Experts of a small language model.
Experts: 32 experts in each of 10 layers, 160 SwiGLU neurons an expert, 2 picks a token.
Training: 841M tokens, 6419 steps.
Below are experts of layer 4 (counted from 0) of a mixture-of-experts language model. Rows are named router (the router's row for the expert), gate (a neuron's input weights, with its number), up (a neuron's input weights, with its number) and show model dimensions 0-255. Each number is 500 + 25 x the weight over its row's rms, rounded and kept within 0 to 999. Numbers have three digits each.
After each expert's rows: "mostly gets" lists some tokens that are sent to it at least half of the time; "comes after" lists some tokens at least twice as common just before its tokens as in all text. This comes from a sample of Wikipedia text that the model never trained on. Tokens count by the router's weight.

# expert 28
router:496543474490442501537502504481567502556519476530495543450498475492549502533545530465542507546512472518496490511498534482472474505504466487502497457528470459482515542504500483512457519508442526482474497541495469512516538535443525537544513507483527523518503506536491493519519504526491519535537435496520503495522460486477491512487508515519457497496525518521515492482495492475490467493534506537520489542493518511522520531493521504530495521545525473455474473491491489508486504458506482487502476483517493476438523494496537498528491542502483522501498470480527510524484520514536494478514498479478484493500544437453485499461499437492506484516536547495486494509507451505458500480479495484505477468480508491518495487531514500472517521476475540498520502496498508504490522500513482
gate0:481492498488524490484551494479513505507563455509504514504497465518495522479576496472565522448533478532509470524503514495469547495514500519535518476445501491432466532515482486484497523522511540474503493499502499506461525479494493519516514479503480476468482513490530482463483502557536485494500520488501497529440458482521463520565482508559475478504498506487454502533487497515482491519504502501487509499506521439478536491468522502530466519491518446504497480468512499547505474480482491509475534492476491563488504487500503459495519539518566454488498498473524460482435479477502496458488494477519482522529502495508525506487511505507492483503536505507476489502516496509493501517468485498481535515555516487478521492520507496498532486484471511493503516505503541459490462470491495
up0:545497513556463496501505508438474499482527497502522512470486502467577501471493522517487483520468504482471523514509474482500524507530492499517496521543470524521506493494520526488477498498476504529482491509468488494560518521476545488521511485483498503522469510523494500527525509485469542478441488516481516494513543511505513508458490482502476492492504515497520505475504481480470522486486533513495478504462464534510481488496505506466502444569477485461487523510488507487507490488573510514503444498518529474491537532554512514499481474487450545520511507484506517493520493509502502546510494458496508530505508502420500493507537460532486467503511513504462459510491459481509510435485510490464500468515526493553523499548509502500470513518508530527498500507514512491480555549530445
mostly gets: " S", " H", " P", " T", " F", " M"
comes after: "\n", "\n\n", "015", "| Party", "\"", "i"

# expert 23
router:506547537466473548502510495462527524501505491587499517471479470501520519536526507431544516511534556500492489516534509494500499479500464500515483476483489505501501550523473458469492517549515514497529487480509495516511501546525545508536500535494537507546493553504531481481522482541446524497526505474481499456494475523502519495517501512530486493492488479526508472529467494488517515485485472520495516534521541503516506526479494496532471515533498487521493487486494487519473476479527507517467479509512521543498502509515508494497464478521525525514459467510536521485512513546455465480456442502518490505496540499508511505510543441511507488536493520527496455504559501462477534456539482514525481465483516498528458502528486533490529493479528525472490526531499486502473507509508493
gate2:513509471522540523472520480500528553482524529508506483488502500532532491411512505505457503462477475526447483501494524476467514488463494494497499474516537505460480494516493516483489491457483481478494477504496487502492476468513505543491564502479477471520522476483521506511496486555545558500494514485521511516505463487502506528547464501516474485553499487561478505502527511500504465493490481473503548511476537478511488486452499492530495525493465501500554500518511511500528499516485462467532504488443505492475480520518552489479490508513469498505524481542536489553498482497498520497530509480517471521520508519496504464458478489471507478540559472515532543474485474438459560517503497476497504551506543516516506496505484492479489504516495523507478490530542510505492521496509529
up2:502489529474513481509461487523450491548499415486455515512502519516497506503519514444590481491458515510455465513542491506507496503485469493478516442517537464502495500484472501483504478501511508470523494504503526493492459485467522508488499495475486491479463565522555537528501495485541508529527502551527487553503490496485460506483510476534532464514466490510480536504493478545502521489482499504528503475480528524462504440457520516472515524474520541475509503512500513454503483481500474496480468512474467484507530492518539476484546522500479489487484471455468522503497517511502531501529480506507490508509513503465502454461475500497485512514506500456471463518515456489478521498491502490502492493497511510498539451515496479458479542523501487516455487487516506544485478463490510
mostly gets: " on ", " In ", " December ", " September ", " November ", "In "
comes after: "| ", ", ", " | ", " (", " ", " in "

# expert 10
router:518494529503508529474515500484549532538486543545508510477478530516499472467511514472528522583503481516486478497516501479498527493476525493522581489518470505481523508490488494484543466501485534456498523485520512477567501517457524490499493499443560505519505510516517471470498524514469515495528476500503477482512497493488524477504553502501473481479482484492499458470509499486480463516494472522482512473508520472524503540491474472538468527510503532505480465530507490491543515471520489475490483500502506541458489510539504485506463518462506511531449490491495511499504518537450512452497479478505497483512551483454518532517520460532481490512516502545458480518509539501482548488507461491535468506522527527540497474519497508478523526513487532491492542476463534484448510512526492
gate0:467516495490490518518519519533515539494491512500500487506469518517508487486474499465485514492517529494498490503544465473541511488531533475468525509506487485534495509503554501429501457519518504470513501502494521494495465507479492484474499522496517496521544448514507504496506469511546511536494484535528541492525484517517519532517495513514496459495485526523453450531491498465514434469503506525489491528502525497478499492480497471515487489545511489480473530535526518515531438504500443487462513464556459510494471512515448498476429506514472521444509513498549554468534535503491511518535501508517486502512517489476462498514501506524497497523465503441451484489482519485507516473515497487510524485517448525560483487507508498482487543531533488507481527499485531530548531514501482
up0:508514477481487502498450515541487488503531473522531518488494506474493499518493500484523439483507511503515535501490527471511496495480501511505470475486514502441485498539449453549495475521468492503530509528487478521547559524486474503498494536488490483498519481484515520489467491498456504461505469472514451486491512492474481529485514475497505461517549497549505520512518506533501530501564488510496506491512470521531505542503532510467501514483503538463535495498501470465480495516522504515483497520479527536499494525506501493533539494562488499497512496504517532555513503496539557529504505470501546529503506503467524524500512509528499519519530475520479511483492446548512539480484443504509486463477503435495527504509488495475555477499495512485510503552436489514443478488460544
mostly gets: "012", "010", "013", "011", "014", "018"
comes after: "1", "2", ",", " (age ", ":", "0"

# expert 21
router:485554496471532509498485499461497544503519477532486523487495463542527480498502514449523503545499489539526447510556482464501497489464489548503505452537474491476475555487486502489519482506502508460523496521491486492533529528450529498518519539466531470524494505494536511502511515525465520491517528495487524485510498495523518533514544496497470479504486477527515475500505494487530520460467478514486447536525540447503494523506485504522494532536522484480496470519474507527504491471511506494469485508472506542503492516523565500511481513497492477502463492530513510499481481496467506485489453508547524511486545455485526535513496402530557476519549536506495474498512514505495530494532497492503505497521529497534470502487519531508479518503511532497500545515471553496463506497502480
gate3:526493486481532508539494517495517489481474503541496498486508580504493507476495467456550495493520491465519472502479516518509506474493517504523502455486521506492469470499501478452530523504518461493496512487509550490513492498486516541479500495461489483491500522532459468507446518510465539486482487528451525490508492523490486528520477489514525465510512475522453474526488515511514464480470479478513487465504476507505527474475486490565524495539472475525539443459493459466477511529468501467507522484499537508502470512477474539496461488531569504488514490465513485488493527455514515494487461479456521517539510495503506459459498482518454518494479475508498521502469521460493500505535516482505482540518521426529482514473541497536518504470473513496521497519494493535490537504525444
up3:489462517491498486484499477489487530490528469462497488481511461514528516573521533511481493483488517537493475516446485480441526545538490491497465540523463527521507513468491543496502518511510546540490481523461507543463515495500543508517507505519499501498507495462479517460530461516475474488536485484548460520494485510511505463482462537496486500526498503531516546514507489497533533496527510494469474527504503516481504564508498494478466476465549495473521513477472515500513520509532519531481495493500488467514516490523513469518531524516447495566470503487517532505523489538480481519508459479528463497484519520514459502530487506528527482509488527519486531491511480559471523472506463516510503510464479544463501474551441482460497503489520491508474465490518490488511460484528515
mostly gets: "20", "28", "19", "24", "26", "29"
comes after: " | ", " ", "–", ".", "| ", "; "

# expert 1
router:482522572498490515501539508515552502523511493540508525498455512522526525506578530469529518563513472501484466501533510460529493468518463528501514491485454522498513553492475440477525494543499529487503503500491465496548506531466546515505519503471522515512496501500517487492520500539481511516533478508488508476519522489480538476513521542523489475484525474503484461509498494484518472481470471521464473501524524490511504529477488476527497513522511485508477479482486523515497496487529495510488450508510492544471482506534519499515482480494524517518464484483520513473508550520481498445477458508501476484514564455483518528499515431510505503528517518516470471500509530492475523454512462499502501490500509495523455515562508552505514491488516546477466536492483535533470490508529496
gate1:516515502442458489499511505496523553517542466499483506489472542509524520506469501468494536499497508492489524497516455467516552510481496491540498468479500503493534478537487522494481514521475497509505479494512468475507484539496508551540538499487492497524465547502487505498486503489513490451435502510514538475490481495525495477549487530485570479514490483508572481483502454546525501484499462503500445484506490502468467536562478468486524546464456507484493487492483501506504478508512444477478465531517510532523519520497491492451544496503512480515524517515503516484511501473491480483459488467509535531485520512493478483479480493488503488500499496479481497547495479490480501488456466509453479502498554547513492508567543476522529485497517519508500463497525468480524465477491520
up1:535534491516528527481509502529498497513471490499538486450520510484513491487469504506527491524498476542514468525548495486452497524529480488490477558484497496495483491504528486476484531486498505506522516493510501470529473534538537508472494485497515481493527466519506530562483503465529512498522495500468469492494473482514498491463518527516521519491560482532526477521520513465514488503526488504453523510509468490532486519509506467509482532506501467500537490497478468477511503492487458473518445476542533514514454482453497545469462500522522523498517511429518493479487516457483501527478469486482493548473506469496528495478478442484510507491473478476490493559498546538514472477492524506521503461489511525479477519486531459510439502526521543526481460519527537493522548468457527
mostly gets: "er (", "an (", "o (", "i (", " April ", " November "
comes after: ", ", " in ", "\n", " (", "- ", "| "

# expert 2
router:495473534517527514504532491492545466537503455508503562504488499563515500461544491508546535501452495513494470502493467493503472509495459487510503472534466508507508534499494493477434482517479539496510480470510499496547529488467574521512532524466533520514552509432498508460513540488496513477509486510496510495492471514508517433522497488507503507487522495531492468471504535507520486503489466545503470533482485509522506560489469505503457560504534519456469492494499502499535468504496524463477500508464489548486486509513520503463454510490507488531489508467516488508508539509466482471475486487529492461482540462461517515508529447527505524533490499510480480514505516531472521484543472484500502515505522513519487473526549501518495511499481495483525517491475533494525466500506511
gate2:510509509502541521513535546497526503529485491502521490506477517486505515506504487494499506546481541518492533488498498480489513481482514505505460482493489504493441537531452491467496451509495531470525500511435479493457536492523512517484505571533460468532537492463443448476516519517466487486492491506481519489492475429488511505505504493500505473505519519487502497467491482504517518496506518498502524488488479505477448545481492483527471524468492449443496535481483466496473516504506502514488499496491473460503504556525541484512493479491469487516477453528493502534509496513532486488442446456492512491496512478491576457492532477481501509504497486473501475565495475512468532482517441506529501508514509498464497498515475472497469486562488506511493518502541475514520526540487490
up2:516489522491527542506546512519495500522494526495490471477522507480512509493512516500522485537508523498490497439500469485496548528451533505505477490485524550444465500523460521493497505484475509495423472527525525482482531478529507553495492544512466491488518482474467489512518508484468510495480486506462495474512455446452484497497474449483512485504495549495510517497482503512509482476482533500454483509505546476513484492473452533525477524502497508473489507477509488536481490490509530543488473526498508506478462477511565491515547468511499510527511449532527492529461526533482460535505480485547492507465490500521545474487507508489499464486518495521536473587519509545465500500497474494514488534497506514495470485512482522486520522548532491484524532504520477539478503518523493
mostly gets: "\n\n", "\n", "==See also==", "ers.", "ions.", "es."
comes after: " |", ")", ".", " |  |", " =", "=="

# expert 14
router:508517499489532559514501533519524521524498537540513536490492530525505494474549504435562508541517501501490504484515512471524490479480479499523509476483480493462495526488482438477547504505508513494496495513491542489542507499464548539479494489433522489528495519513509456470504538540474526493506477508498497478484506520502536497500516515540497455481542473502492466493515508500496460461497468539498485496505531490514516511470479494542498507524492482492481455525482483504499497458517491474510485482514535518471481521532494534511490491510522529501465478504510528483506542484442527454488465507497510488511555454451519477483524436526505500522529531543465500521497542492484502467528481458495487503524531456535454509511495515521512493498491552482488526500473553498503519518504473
gate1:524476507493481534505517529488509506515530500525472500455493489509523476515477525523524518489529514499498536477501498456512524511535475449538537532474518456499492517471504526511496469491495489508493495476501483486497482509406502500511504494481477519509477572475486515530495513542489494507517444550524500478479505498560492509503467537500518483530431461484498548462521497473507478497507488539536448528542509526514467514479464499469524490468520508445485498485547513513476485524481481495501523505525510523497511512522481472509522478521510488487430510477482541491451515474475519525525516537497487481493517541467460456490529498504482501467481514529494502506546500479507510502527457462510493557509478497504463510512513472528481474440510493479495502497509490488525511522516541
up1:477511481475503502502465468537530531483505503516503519491468446497492481480499514500469483470395471486520498492513500483500454474519501500478507462490479519525508463509510521530509490502526466477497500438496496487487517482488501512491495496516499495533506485494505494524511474521465536497492557452526465487507495509510521541528497499473499487514476516566513491541496477507478496484471506527524481487503498586493515506495522449471463502509460517493530500492491518585505508529483513496542500434487543481476524511506482517513501514455485529492482483523470427509472470534507459520502529488481510530475498540528503482500516518529463535497502531501498486470519486474498478530555524486465457470503502508534507468487524518521542522517483517503508521493510512477529454513484488
mostly gets: " not", " made", "ically", "ually", " purchased", " acquired"
comes after: "1", "2", ",", ", ", "3", "′"

# expert 8
router:501535510459463557531501544498499520464536485517476589527500482518539544531542540491527550578490452494480514485495490485519495499480477472525509477542490489459509499485510511522541502508519521482496497491485497485536497508444515508493517480489522525506526517527497494500490508498445498493522501506481502487543444505536558506481481520486469500490453515494504504480533476447498482509471480507490493514473521474497523566481512489506496492490500512455505485523486505471531461499499493529493500497483458491543520475506527479474467560467499487507490540492495490497487545514474480499458470498505471495516540486482524501523557451515503523522496523501484492522552477490493495485526494533528521513500514525525447505524526496554499530479492533472486498487492515528527509498517498
gate1:511482481481480492479535463529538506486508447511486505520499521513481509507481517497524478505468464485545499496529521535519463522486534524523484463488502475549463489478510527483497546508535464514514518450541496477518508545445493473516500478512482533498487478543482479500537488479507495505529521514517499450504490508521471490494497523486501527495491489464517510534511482523527502505549436530447497478483421553502473487500528458503519510514488559461498529481500463533500530467522551502497534485473469504508507527508505511498542503456504514502506540490516473475513459525453486512493512503517527514460496503520536542521530483540542511530509473506519521515486524442478523483501472544495504517479501467478485523504498504485490498499453536490460489456483498487516504488512461
up1:499487511539522476501485527515505495466485488493501517513471535537492536453518476504479467498488500474497524474491490471555506510494484463500506499537481500469511533554493488493511493494478486497512521482528494500428513491537416506491503510435521515507509445498498510511482476526497549494478514494533530509493475490522494518492498529506493501564475490507499464487533490471483514500562504517470504535483533501465492524563535513502512532537440471512461530523524518470497550526512455492457531525452523522490481552494490504497468480479462484477502487493507527480514514487492514529544474516476479516486486517495496513471475511465501485493479467499471488466523526496474530540464450498494513521487498499503525481460479481509485468431518477503511532491484501510504484538532533
mostly gets: " League", " team", " | USA", " School", " Cup", " Award"
comes after: "\n", "\n\n", "|", " |", " of the", " JP"

# expert 22
router:502523511505486529498486497542539479521473512516471517491484529542562532487570516447527529533524485485511486487523504507503487474467470520511524488505445504448487542497499469473570472529520498482490474521492473507544476538505574536470502549480510515496532469521519521470504501521459471496513480520495478453530484519484504479486534499509509496516536469521483495471515512467487529502504503522493482498492543470521500513474485500513527533528482508498538471520472471477500473445546500468478477498492498516491500495497538495538480551516494529488473479489543498511472538506456525459489495501514466477535541468467514489506495465518484495513503512514489490490525484508454512446513514457506473482514501541512477506533524544510486479494504546534486521505469510502482464521509494
gate20:508487506479465520511514515500480505503522503497479532486495534562506488503480543505531463494506513508472497480504477484513488468511471435502514524499488506517516468502530530436465540504464542482538522488524478486472499523496452474491510464506515494551513492492495511468513466526496501513544482528489476498525509509495538464477532554519514489487482512508474460517476496522519492456439492516506509492506459518504542510512506540508516492494477498483493479529538497486567511524486508512482523490529438486524565512483534470472474501454489509495503533496446513504483548492520480502500452496523485476475521481492503512525457500480482447571511505504498507506493490509518497456527493526488514552522456468509513548492477505489517495535525504485527546505488494520572474492502515
up20:474483515503493496523480496490490512512503467520509500523507497504505501503453508465543427508514474524475492529519484478457505513495524500534485492496527482433456491530489496524498495523492512497496512479491541469499529473485484535528486482478515445527462512505503510440525532459487464471435513476477486488470489531521514486511494508474522501504487501475517524523488475545457499512483467487490447520515530495500520522511513507546481437522496503464491457511520502474474531492471486514489559484520534486558503494542475506490565542528573483508464525522545494530488523511516533485496531466545492519513494491478481494541526494514511467546490520527520503514482514491478478473460478542504491497494532485527489457531531482485533492489502487501474488521525489538490517498474524
mostly gets: ").", "s.", ".", "\".", "S.", "es."
comes after: ".", "0", "3", " U.", "4", "5"

# expert 9
router:549526528497485508488503475446512483485522499528509535522522488521531519509546569454522524509541469511488484488528491472481492515535463503514492509498512480508492547469492498481516473538504498484482482516494480527546496473482514529527508508466532502506489509482509478464539529549466516514542456535534468472508487490476517490524517492507470489520534510497468482466514474503493523492456449515494477513485532472502513531485479510529507515526523502484467490508490500491471482466553522498506459498499525545478480475508485494477484513492457520498471456482495495522483492500477535478462473523512503480514560454455466558494501430537488508510475525514493478533504520486494516487492468524456509498525495490530439497565520527476491500498479534493537484507469554506460504506515511
gate1:496522506427466525503486474509482486528516487499483498481495461501495458528486509499511493513494516513546488508479471514498512495505529502519467512449522512548533483491489475517533490466491496494526453549463504506487509467512526500499508492504491513507513475497552491461481528462498489513453520488528483477463525485479493495458475511486484497466494448480526497545477504508471498508513495531507473480496508480450486486507456469533498509509524464466471488455468524478482468493487446482507489486513502463521497491480482483512491473465502492482506500493529493488521524555518484462455537490470442523471516532502499530489529517516466540561506492477494472460484488540447479507540505524467462462536516503549523500486547502538525465439461508499529502492511511494534491506546472
up1:518512525539539517516490495453501496525497541483447532474502521498510513502511504492531501537536565468529511528514552471512457470507496482507532460552462483504491523564500489472507485547494485494499528517535500519509464526486484522531527509515470490456548529500507512528514520523520497507526455517510497480498494491487534495473504492499524489516505512546511497474496486484495495563501524452480520495503478451576509493468487512479511510478495471508489512503506461489508486462546488498492506501516503495459521502509485509527469454547490511483508481462481484443498508459491504473517514499454512488578500502491540487492512505496521501499517535528496512500490521437504515540455472498535503510492447477491473546512517507487524497509491510508489473481489461528480559516456506
mostly gets: "==", "===", " ===", "====", " ==", " ===="
comes after: " | ", "; ", "\n\n", "0", " |", ") | "

# expert 30
router:491514545489512533496494546512530515542498479517492517480485518504492526531520538441531513559511494511486498469566494517512493518546471518525475487483482484502541515563491469523527479527488505487489498488547529502510486506481526534540531492466488478493497547495522474481520502506510498515528480539503527500470505542521535507472505509537486471477532471532488493519482436491516492464479454511477496494481536463496486492471518509506505536478494513526492517511490532527466504508511519502470459481498512534509515507477525508485483466528503508487500514479536525478523552515487500491441461502505504441507540456433532502502533422517496534546482484496463502513526491463488513487503530487534509488489518527541494540556515533494545500515506499495478499518496514513484515525483498
gate1:491520506515465496492424520485508505514506541507504524502491503496483547549498483528507471540515533501490481497487529520469447512475489492513547464468459513519512439513527475440517474523503504498515457491536536542483492541490512491522525507542516493525548493531476496522502511480520480502534456517471484495500527458513522463502510505500521500466505473505483512493492485496505474496495479529524546453481493500490506487551490507507477442501490506444485520526528493475509541506477494467524506501508493517488539551490487508509455481492485503548496473550464511535496495479527473467510510532482476472511504489506515525509513469504522486485509523532498510503531511512515513510516532512471505535478497484504466549479516497486568530453508466466507464567532487541513481454522529
up1:498493473505503497517480511469463521501473508496455517544458506491504554520458517508483473514472507489459538504485501520491451497461497507516541447511489510471553454484521522497494508493481489529484543510508514497488459527510524495519518475524449500535496515513483462527507526485534494491483498510483506505495444517523535510453504458420551528499488509482507486473509502517485507510462500515506532490485511502484509503497494524534487434490459486460501503514522477469506556488474478508565498552480539493491505508490497485512545509511508504493474505522441467513474513472493463481535503525477496509468487489524536510518485475511480527476541521548540490515485532492511514502518515493470516495498531479475454496456482521475497542481470511505536458536512496479546505461524537
mostly gets: " | ", " (", "; ", "- ", "| ", ") | "
comes after: "\n", "0", "3", "6", "4", "5"